Experts of a small language model: 8 picks a token.
Below are experts of layer 4 (counted from 0) of a mixture-of-experts language model. Rows are named gate (a neuron's input weights, with its number), up (a neuron's input weights, with its number) and show model dimensions 0-127. Each number is 50 + 10 x the weight over its row's rms, rounded and kept within 0 to 99.
Before each expert's rows: "gets" lists some tokens that make up at least twice as much of what it gets as of all text. This comes from a sample of Wikipedia text that the model never trained on. Tokens count by the router's weight.

# expert 107
gets: " a", " m", " l", " d", " s", " p"
gate0:51 44 53 54 14 51 55 37 53 43 62 49 41 30 46 46 59 60 41 51 54 52 51 57 54 59 50 59 52 53 51 51 34 61 59 48 44 40 43 63 49 58 55 50 59 44 43 54 44 58 36 30 79 60 56 57 61 30 45 61 63 46 54 51 52 73 30 67 49 43 58 38 38 48 56 56 66 64 60 64 51 43 54 61 64 67 53 54 36 68 53 62 62 45 55 43 66 52 58 47 56 39 60 42 45 41 50 64 61 47 56 51 41 52 44 52 44 59 36 50 46 51 61 46 61 48 71 47
up0:46 55 61 69 44 62 59 49 54 68 54 46 41 43 48 59 47 49 72 51 39 66 47 25 45 41 42 57 50 40 33 26 48 52 41 52 53 40 72 50 47 53 57 37 63 44 39 56 40 35 45 63 58 42 50 49 63 60 59 43 47 60 26 47 41 60 50 49 42 63 37 56 59 41 34 50 35 40 50 70 64 58 42 41 49 46 49 61 49 54 57 65 44 55 41 43 52 54 46 48 56 48 51 42 33 40 47 29 59 46 55 42 63 56 57 61 40 58 65 51 44 53 47 38 72 46 58 33

# expert 68
gets: " ", "13", "1", "10", "14", "/a"
gate0:48 44 49 53 50 44 35 67 35 62 41 41 54 37 38 46 58 48 64 43 53 47 52 42 72 38 46 40 51 33 59 43 29 39 52 34 41 46 35 46 48 49 35 35 55 52 53 40 45 35 42 51 55 48 55 44 61 40 54 59 54 72 59 63 43 51 57 46 48 45 49 33 34 43 66 53 48 63 50 46 35 26 65 48 43 72 57 58 66 57 49 57 64 45 46 22 59 49 45 39 40 38 58 38 51 56 52 49 39 34 47 49 41 41 44 41 64 40 38 47 61 56 55 49 57 55 56 39
up0:52 57 62 70 58 51 32 57 27 44 41 43 60 53 46 43 54 51 67 45 43 43 59 37 50 43 61 43 48 52 49 56 68 55 60 37 50 61 44 46 45 48 33 57 45 56 56 54 47 45 46 59 68 68 58 30 56 34 57 62 57 60 40 43 57 40 54 42 41 63 59 27 44 44 36 39 36 55 47 52 44 55 48 59 49 49 38 52 54 52 41 55 73 54 33 43 44 41 51 57 62 41 71 38 45 41 36 64 44 43 47 47 41 45 63 62 51 35 56 40 28 52 42 57 67 61 66 55

# expert 159
gets: ".\n\n", "|", "-", "==", ".", "==\n"
gate0:48 50 58 59 59 43 52 36 63 68 33 60 58 53 60 53 42 46 75 64 58 31 46 52 54 57 38 55 40 58 61 37 54 67 57 39 56 51 60 57 39 43 54 41 54 40 67 28 40 42 59 37 52 41 50 41 45 43 57 47 44 47 49 36 45 45 48 48 51 40 68 46 48 53 36 47 39 63 47 62 56 65 47 72 44 45 45 58 64 62 44 48 43 48 47 49 41 42 48 43 42 74 40 55 38 56 37 65 43 54 36 51 48 40 66 55 40 45 56 34 62 52 44 25 37 42 33 53
up0:44 48 72 55 73 52 51 53 43 59 55 39 49 52 55 51 44 51 52 61 69 42 51 54 49 57 44 33 52 50 64 43 26 56 54 45 65 60 45 48 47 43 46 36 59 38 66 30 62 38 49 28 48 49 40 53 62 53 53 70 48 42 67 61 33 43 61 44 43 34 62 47 50 54 60 56 55 59 44 47 42 46 62 61 50 55 57 60 46 47 28 52 52 49 55 49 51 49 45 38 37 76 52 53 46 52 46 49 41 55 47 74 49 30 49 65 40 53 62 41 53 33 70 36 40 53 51 49

# expert 117
gets: " ", " a", " his", "%", " her", " second"
gate0:38 53 30 74 46 63 59 44 69 28 62 50 52 43 38 65 59 48 54 45 44 58 66 47 54 47 48 58 46 40 45 49 53 42 35 51 53 54 61 59 36 49 57 42 51 59 46 44 38 40 55 51 30 42 34 66 41 57 42 50 67 42 47 52 41 48 49 39 49 16 44 58 41 52 52 48 32 51 58 33 50 48 44 50 55 38 39 49 56 35 49 47 58 49 57 55 36 49 52 35 33 50 59 52 50 36 58 55 72 55 55 51 55 56 61 26 52 45 44 69 44 34 39 65 55 51 58 49
up0:42 47 51 67 46 78 63 39 61 38 59 50 56 59 39 71 55 48 65 51 38 59 59 38 55 59 56 44 43 49 56 29 57 51 44 57 55 54 66 44 41 40 60 47 50 54 37 60 42 53 59 70 50 31 50 46 35 42 62 50 63 57 37 58 52 47 66 55 56 31 50 62 44 40 49 45 46 46 45 45 60 54 36 44 57 41 49 52 48 40 32 45 53 43 51 44 56 48 44 33 46 51 53 59 47 37 47 67 61 44 57 73 44 44 57 29 54 50 62 62 42 28 45 60 59 69 64 55

# expert 57
gets: "ic", "al", "i", "ion", "us", "ical"
gate0:63 70 43 39 52 50 67 36 48 63 68 66 57 59 57 51 50 46 65 49 58 48 48 48 53 49 55 47 46 42 56 71 74 52 55 55 51 57 44 55 36 31 53 61 54 46 28 46 55 52 42 66 46 45 40 45 49 42 49 43 54 53 66 56 36 36 60 53 60 46 57 47 35 55 48 50 62 66 63 68 37 48 53 25 68 47 32 54 53 55 54 50 25 52 66 55 36 58 56 54 39 40 43 42 50 55 66 47 57 70 43 47 43 48 60 63 48 40 51 40 67 53 34 43 57 46 51 51
up0:55 60 40 40 73 64 49 58 60 40 58 54 57 38 54 48 56 66 68 48 53 56 67 48 38 39 39 54 56 41 68 51 49 37 41 52 55 48 59 65 34 47 56 59 57 50 30 51 55 39 51 61 47 37 45 49 44 69 55 47 65 49 55 41 56 46 46 48 59 30 58 57 36 40 62 46 56 45 60 52 46 36 42 45 57 58 30 53 47 37 60 68 46 62 69 55 55 44 67 37 57 53 32 46 53 69 68 63 46 67 39 61 40 55 48 33 48 38 54 53 58 39 36 51 57 46 50 61

# expert 215
gets: " in", " In", "%", "000", " were", " years"
gate0:59 50 26 52 52 45 42 57 61 40 76 19 44 39 54 49 45 65 48 56 64 48 51 34 61 66 49 58 46 46 43 53 42 51 44 38 58 48 60 66 55 36 56 44 60 55 71 62 50 58 41 50 64 55 44 57 61 38 41 58 58 47 63 59 48 42 36 64 69 43 69 50 59 43 50 62 50 51 49 56 50 40 69 58 48 55 36 34 58 59 42 44 54 44 29 47 43 52 38 46 35 48 67 62 34 48 50 44 47 52 63 45 57 59 44 30 61 47 51 54 52 48 62 42 39 60 52 57
up0:34 52 50 42 65 43 43 50 48 43 57 54 35 43 36 58 51 53 46 50 41 34 57 60 45 52 37 49 58 50 61 36 39 37 54 65 34 55 34 39 37 52 46 45 65 35 54 35 38 66 50 53 45 41 46 66 50 24 37 60 67 46 60 70 48 62 68 48 51 45 45 38 47 37 68 60 49 62 67 49 39 59 58 40 56 60 59 49 47 49 68 61 55 45 49 59 48 41 59 61 54 46 47 38 48 51 43 72 53 45 35 45 40 43 52 43 36 64 64 46 51 30 61 49 56 60 66 54

# expert 180
gets: "ic", "an", "ar", "al", "ian", "i"
gate0:78 40 47 42 55 40 42 58 41 45 59 43 44 48 52 36 52 43 65 53 50 43 47 56 58 53 51 51 42 55 61 41 61 59 57 31 43 62 42 69 47 73 50 52 53 57 56 36 52 38 49 34 44 35 40 39 54 49 60 62 58 46 41 45 48 62 51 65 45 53 52 40 50 50 38 50 44 43 51 52 61 36 46 39 39 68 51 35 60 45 48 37 68 63 66 36 49 52 65 59 48 44 65 54 30 43 68 40 52 60 55 34 42 45 54 66 67 51 62 53 55 46 34 43 55 62 36 27
up0:76 52 40 53 42 60 66 43 47 47 53 42 32 59 50 46 50 42 16 55 49 52 42 63 31 35 57 56 55 45 35 63 77 42 51 46 46 49 69 43 56 46 53 61 53 45 43 51 63 50 54 46 48 40 37 56 54 64 65 52 61 54 66 54 55 50 52 57 40 50 38 55 41 47 54 43 54 50 54 53 39 37 33 38 50 49 44 52 50 36 39 55 52 44 46 59 40 48 43 49 45 48 53 38 37 40 64 45 61 65 55 25 43 37 36 62 65 32 58 57 63 34 61 51 49 57 46 64

# expert 41
gets: "|", "-", ",", " is", " in", "."
gate0:31 43 36 54 44 41 72 56 67 44 45 53 61 38 37 56 47 42 32 27 45 39 59 36 59 40 55 49 46 57 68 53 68 45 60 28 48 47 61 58 60 46 51 60 49 47 65 40 45 48 61 57 65 43 56 58 46 27 59 51 62 65 39 50 59 48 39 71 42 35 41 52 37 66 47 55 45 49 42 56 50 55 65 63 36 49 57 40 54 48 59 42 51 64 55 69 62 39 41 66 47 48 44 57 47 38 47 46 56 48 50 53 59 66 53 42 48 51 47 58 56 52 65 44 53 64 36 42
up0:50 44 61 39 52 55 28 43 55 54 47 43 44 53 47 39 38 61 66 51 61 49 49 46 51 55 38 49 51 29 41 29 47 64 53 58 43 38 56 53 47 55 49 64 59 45 50 47 32 50 41 34 34 54 41 41 48 50 68 42 63 42 42 42 71 49 60 58 48 54 51 48 56 60 44 36 37 49 45 40 61 70 57 51 47 62 51 52 66 60 38 41 53 29 49 50 44 57 25 40 35 56 67 59 46 54 45 60 34 31 57 44 34 33 48 60 57 52 45 45 46 66 63 49 63 35 33 42

# expert 81
gets: " in", " to", " of", " by", " with", " for"
gate0:49 33 48 52 59 49 51 68 22 37 71 43 46 53 44 40 58 39 50 46 43 48 49 47 62 58 65 39 59 73 37 48 61 45 53 45 59 47 51 55 45 68 57 68 60 42 56 32 41 45 43 46 49 54 43 56 25 56 53 41 63 41 57 58 44 49 51 49 52 53 61 64 46 50 50 45 55 38 50 58 65 54 49 52 47 48 50 43 49 48 56 47 52 45 65 48 72 52 49 55 60 56 50 48 43 52 62 27 60 59 29 44 57 56 36 63 47 65 27 68 51 49 25 50 52 74 53 52
up0:45 58 55 55 54 40 60 41 76 37 43 58 52 44 58 44 51 48 50 53 60 35 46 58 37 52 52 54 45 48 56 49 44 35 54 52 49 43 41 49 57 40 47 40 57 44 45 52 53 75 70 43 47 55 61 38 44 53 52 65 39 58 41 57 72 51 53 60 52 52 31 42 54 35 43 54 45 61 59 57 38 47 43 46 46 57 51 47 35 38 50 57 48 61 53 51 34 40 44 37 39 56 43 35 56 53 58 73 48 38 84 51 53 50 72 47 59 49 59 37 58 38 60 78 59 42 66 40

# expert 149
gets: ".", " of", "us", "is", " year", "el"
gate0:55 41 55 60 60 40 50 61 55 48 38 51 32 57 41 47 38 66 42 50 37 34 49 57 62 51 34 62 46 60 34 48 55 60 59 51 60 68 36 42 60 50 48 50 66 66 50 59 54 37 34 56 38 61 47 58 69 44 36 52 55 49 56 70 36 64 52 51 59 45 38 69 50 36 66 66 52 69 50 47 41 49 48 32 39 46 46 57 48 50 33 50 42 60 47 54 51 58 26 65 39 49 48 45 45 48 47 34 55 57 54 54 56 49 56 41 39 37 49 68 59 64 38 39 36 54 41 58
up0:44 41 38 53 47 50 56 54 41 54 49 45 34 51 31 45 45 54 48 48 46 45 57 45 51 59 36 77 74 44 43 53 50 42 63 66 54 49 53 51 54 37 40 54 33 35 41 50 52 51 52 57 41 50 60 58 77 30 61 46 70 58 46 36 39 54 63 45 46 53 49 46 59 46 67 49 49 45 41 47 64 60 45 67 46 25 29 62 50 37 51 47 56 42 53 61 42 51 46 47 43 53 49 67 60 61 37 58 60 50 47 39 33 44 48 33 42 37 46 57 69 40 73 52 54 50 50 47

# expert 139
gets: " ", " (", ".", " the", "9", "2"
gate0:54 59 41 47 35 56 64 65 33 42 44 37 53 46 49 62 38 45 57 53 65 67 56 39 47 41 54 28 51 58 46 56 54 54 33 48 39 41 48 54 51 72 51 49 49 62 58 56 45 52 43 43 39 59 53 43 70 57 22 35 48 42 47 58 44 66 29 41 57 36 55 50 48 41 55 41 62 59 43 66 39 42 59 46 44 48 44 75 44 46 38 37 56 36 51 60 45 33 47 45 47 39 57 56 52 41 55 48 57 58 62 46 40 44 63 58 49 69 50 45 40 58 40 33 52 43 26 52
up0:43 47 62 61 57 56 57 61 39 64 37 65 63 53 52 41 54 53 44 34 54 43 53 77 51 66 53 50 60 40 52 37 50 44 55 64 72 53 37 57 40 39 57 50 43 48 65 55 49 52 56 51 50 43 62 43 32 60 68 61 67 44 51 49 68 47 60 55 65 57 33 57 58 62 55 62 51 40 56 48 53 67 55 57 60 52 50 56 43 50 46 64 48 61 57 56 35 53 46 53 69 53 42 50 42 50 59 40 58 60 49 67 59 67 25 50 48 46 53 44 57 46 76 42 29 57 48 60

# expert 151
gets: " of", " for", " to", " on", " in", " with"
gate0:66 63 50 44 53 51 47 53 62 60 68 49 45 56 39 56 38 40 54 49 66 48 58 31 61 41 59 40 54 29 26 65 51 27 49 42 44 64 46 50 46 53 53 48 52 52 47 57 52 53 64 44 56 50 49 76 60 57 50 47 52 68 38 43 43 58 56 61 25 48 52 42 47 44 47 54 60 38 35 47 61 52 57 54 39 59 65 68 43 51 41 48 38 63 51 56 38 45 31 46 48 53 67 67 33 64 50 48 44 63 49 38 54 50 47 68 50 59 35 49 58 37 54 64 41 52 52 66
up0:61 64 48 53 52 74 56 59 54 48 67 54 47 51 56 46 37 34 63 40 48 42 65 50 58 49 49 34 39 39 34 48 40 34 61 48 51 74 45 41 44 52 73 72 61 49 58 62 57 49 58 57 37 42 56 53 45 43 63 61 43 52 47 53 47 53 44 66 53 53 51 57 44 62 49 68 54 26 50 55 58 52 55 60 61 48 42 76 53 46 38 34 37 56 55 67 53 49 42 45 53 63 62 60 48 55 52 57 40 50 36 47 36 62 53 64 40 54 36 41 43 46 52 59 60 67 60 63

# expert 163
gets: "4", "2", "1", "3", "–", "5"
gate0:43 45 51 49 45 49 43 46 42 50 40 70 42 55 46 62 54 50 60 32 62 60 52 49 45 32 38 47 48 47 49 52 39 68 54 40 67 55 44 51 55 59 51 61 40 56 68 61 60 66 55 44 41 36 44 53 45 56 70 39 48 53 76 44 40 48 54 37 43 52 59 39 37 51 43 53 54 65 58 46 43 34 45 53 35 45 31 54 54 53 45 56 63 29 53 48 30 54 45 33 45 36 47 30 60 37 50 68 61 55 49 59 37 68 36 61 46 42 38 44 50 63 63 57 39 62 62 51
up0:57 54 45 50 58 50 58 45 47 62 37 36 58 40 45 34 43 39 33 52 41 61 40 53 52 42 64 47 39 54 51 55 61 58 42 52 45 67 64 51 54 27 46 46 68 47 28 48 51 57 59 68 63 51 27 43 65 54 56 53 43 64 55 50 40 49 48 62 75 43 51 43 49 60 50 57 53 56 51 60 62 56 52 41 60 56 51 43 27 65 69 49 45 59 63 59 51 34 33 62 51 43 46 57 53 61 62 49 36 59 48 60 62 49 55 29 51 34 44 50 59 73 46 55 42 55 61 50

# expert 234
gets: "o", "u", "in", "i", "an", "io"
gate0:49 40 60 48 48 65 54 47 50 43 71 49 50 59 55 38 66 50 48 71 52 27 49 46 57 53 50 59 64 43 38 45 41 54 46 45 61 54 43 61 41 35 30 58 57 54 44 51 46 48 44 47 47 38 46 54 68 23 23 54 44 47 61 40 43 45 56 35 51 56 30 54 66 60 35 35 62 55 53 42 40 57 48 45 60 57 36 52 58 52 56 63 46 67 44 51 56 66 53 47 57 62 71 49 53 55 49 60 73 55 65 34 55 54 51 55 48 47 38 33 53 61 61 43 45 38 47 61
up0:56 49 33 54 56 25 45 53 44 50 52 60 67 55 51 79 47 49 32 53 64 53 45 41 45 52 48 39 47 50 71 51 57 59 43 49 57 32 47 49 43 48 59 35 42 57 57 48 44 52 67 48 47 39 48 33 49 62 59 56 42 47 51 54 52 34 53 64 52 44 67 45 60 54 58 60 44 49 52 34 53 38 41 52 62 54 45 51 45 52 33 45 48 39 42 42 51 47 54 41 47 29 33 34 58 44 48 28 21 64 34 70 51 55 58 54 76 48 45 51 56 46 37 49 59 51 60 37

# expert 236
gets: " ", " L", "–", "3", "7", "5"
gate0:54 54 38 55 57 53 48 55 52 58 56 43 51 53 33 36 63 42 41 60 62 63 39 41 55 53 40 53 67 53 55 42 74 52 69 34 33 69 57 61 57 32 65 59 48 51 60 45 50 64 59 42 56 49 57 49 55 42 56 39 46 52 54 39 52 47 37 43 64 55 49 46 55 53 53 48 47 49 70 39 31 39 66 73 59 54 40 54 58 60 55 48 49 36 35 55 44 35 67 43 59 33 62 44 59 53 61 46 56 31 50 72 62 39 40 51 57 52 66 31 47 48 53 58 43 56 57 56
up0:48 38 50 46 39 52 30 60 48 41 53 46 54 50 50 54 51 71 36 37 39 45 50 61 50 31 36 38 36 49 44 48 42 49 37 67 68 49 42 49 45 67 41 43 57 44 57 53 55 41 52 63 59 55 47 54 32 66 51 55 53 48 49 64 34 64 57 57 42 37 48 57 44 48 62 58 57 35 30 75 59 56 28 39 49 51 51 47 40 49 52 66 52 61 48 50 44 52 42 68 42 74 43 56 38 40 57 58 34 64 46 37 48 68 66 29 38 50 47 50 52 46 54 37 55 47 44 50

# expert 88
gets: " a", " the", " L", " l", " b", " d"
gate0:52 24 50 48 63 61 40 66 60 49 45 49 37 43 44 67 50 31 56 46 54 49 57 37 68 44 50 43 33 31 35 54 39 40 48 50 57 35 36 53 56 51 56 41 50 57 51 34 48 46 23 64 39 58 54 53 31 58 32 70 50 46 57 41 39 43 44 70 39 56 29 49 64 53 54 59 45 48 41 52 55 52 73 63 51 58 48 53 43 57 35 51 60 64 45 50 46 50 46 39 50 44 55 41 45 36 43 54 58 39 53 49 57 57 71 53 47 33 58 44 50 60 59 58 60 53 50 40
up0:56 44 54 25 53 49 38 55 48 71 52 47 53 42 46 43 36 51 48 43 48 62 47 56 60 49 48 34 52 42 32 62 45 46 65 59 62 40 40 57 56 60 50 50 60 61 61 21 54 42 38 37 45 43 40 49 43 41 28 55 33 58 60 30 53 23 47 58 63 63 43 61 53 58 58 43 56 38 51 51 47 55 52 53 60 57 51 48 46 53 46 45 38 56 30 56 49 54 41 36 47 71 46 51 53 41 43 59 56 59 29 69 48 73 57 48 47 65 64 45 50 44 49 54 49 35 55 41

# expert 201
gets: " ", "|", ";", "–", "   ", "----\n\n"
gate0:52 46 37 55 40 55 48 38 56 51 54 47 61 54 46 53 38 29 50 48 43 33 44 48 38 36 60 83 42 43 58 43 56 33 42 39 53 41 44 69 49 42 46 49 40 56 35 40 53 50 49 73 53 50 50 42 72 57 30 57 52 70 43 46 49 55 51 42 42 50 49 39 60 55 49 41 64 61 50 57 62 65 58 58 42 54 46 61 40 67 58 47 51 37 63 49 46 30 53 67 42 46 51 50 39 48 63 51 37 46 34 62 51 54 50 32 58 50 33 58 63 48 40 29 51 64 44 55
up0:39 41 67 43 56 39 49 47 42 59 57 54 49 53 42 37 45 88 50 48 59 52 52 47 67 39 50 30 50 56 47 61 74 65 52 68 39 54 34 30 32 42 56 50 38 32 65 58 46 58 62 43 54 59 70 46 46 40 61 61 52 62 59 44 48 56 38 48 37 39 57 48 67 54 39 68 41 51 49 43 46 42 46 49 45 34 47 37 62 47 36 55 46 41 52 48 54 50 50 48 57 53 56 57 50 47 36 68 44 48 47 39 49 50 61 54 41 43 47 60 41 32 61 41 50 57 37 60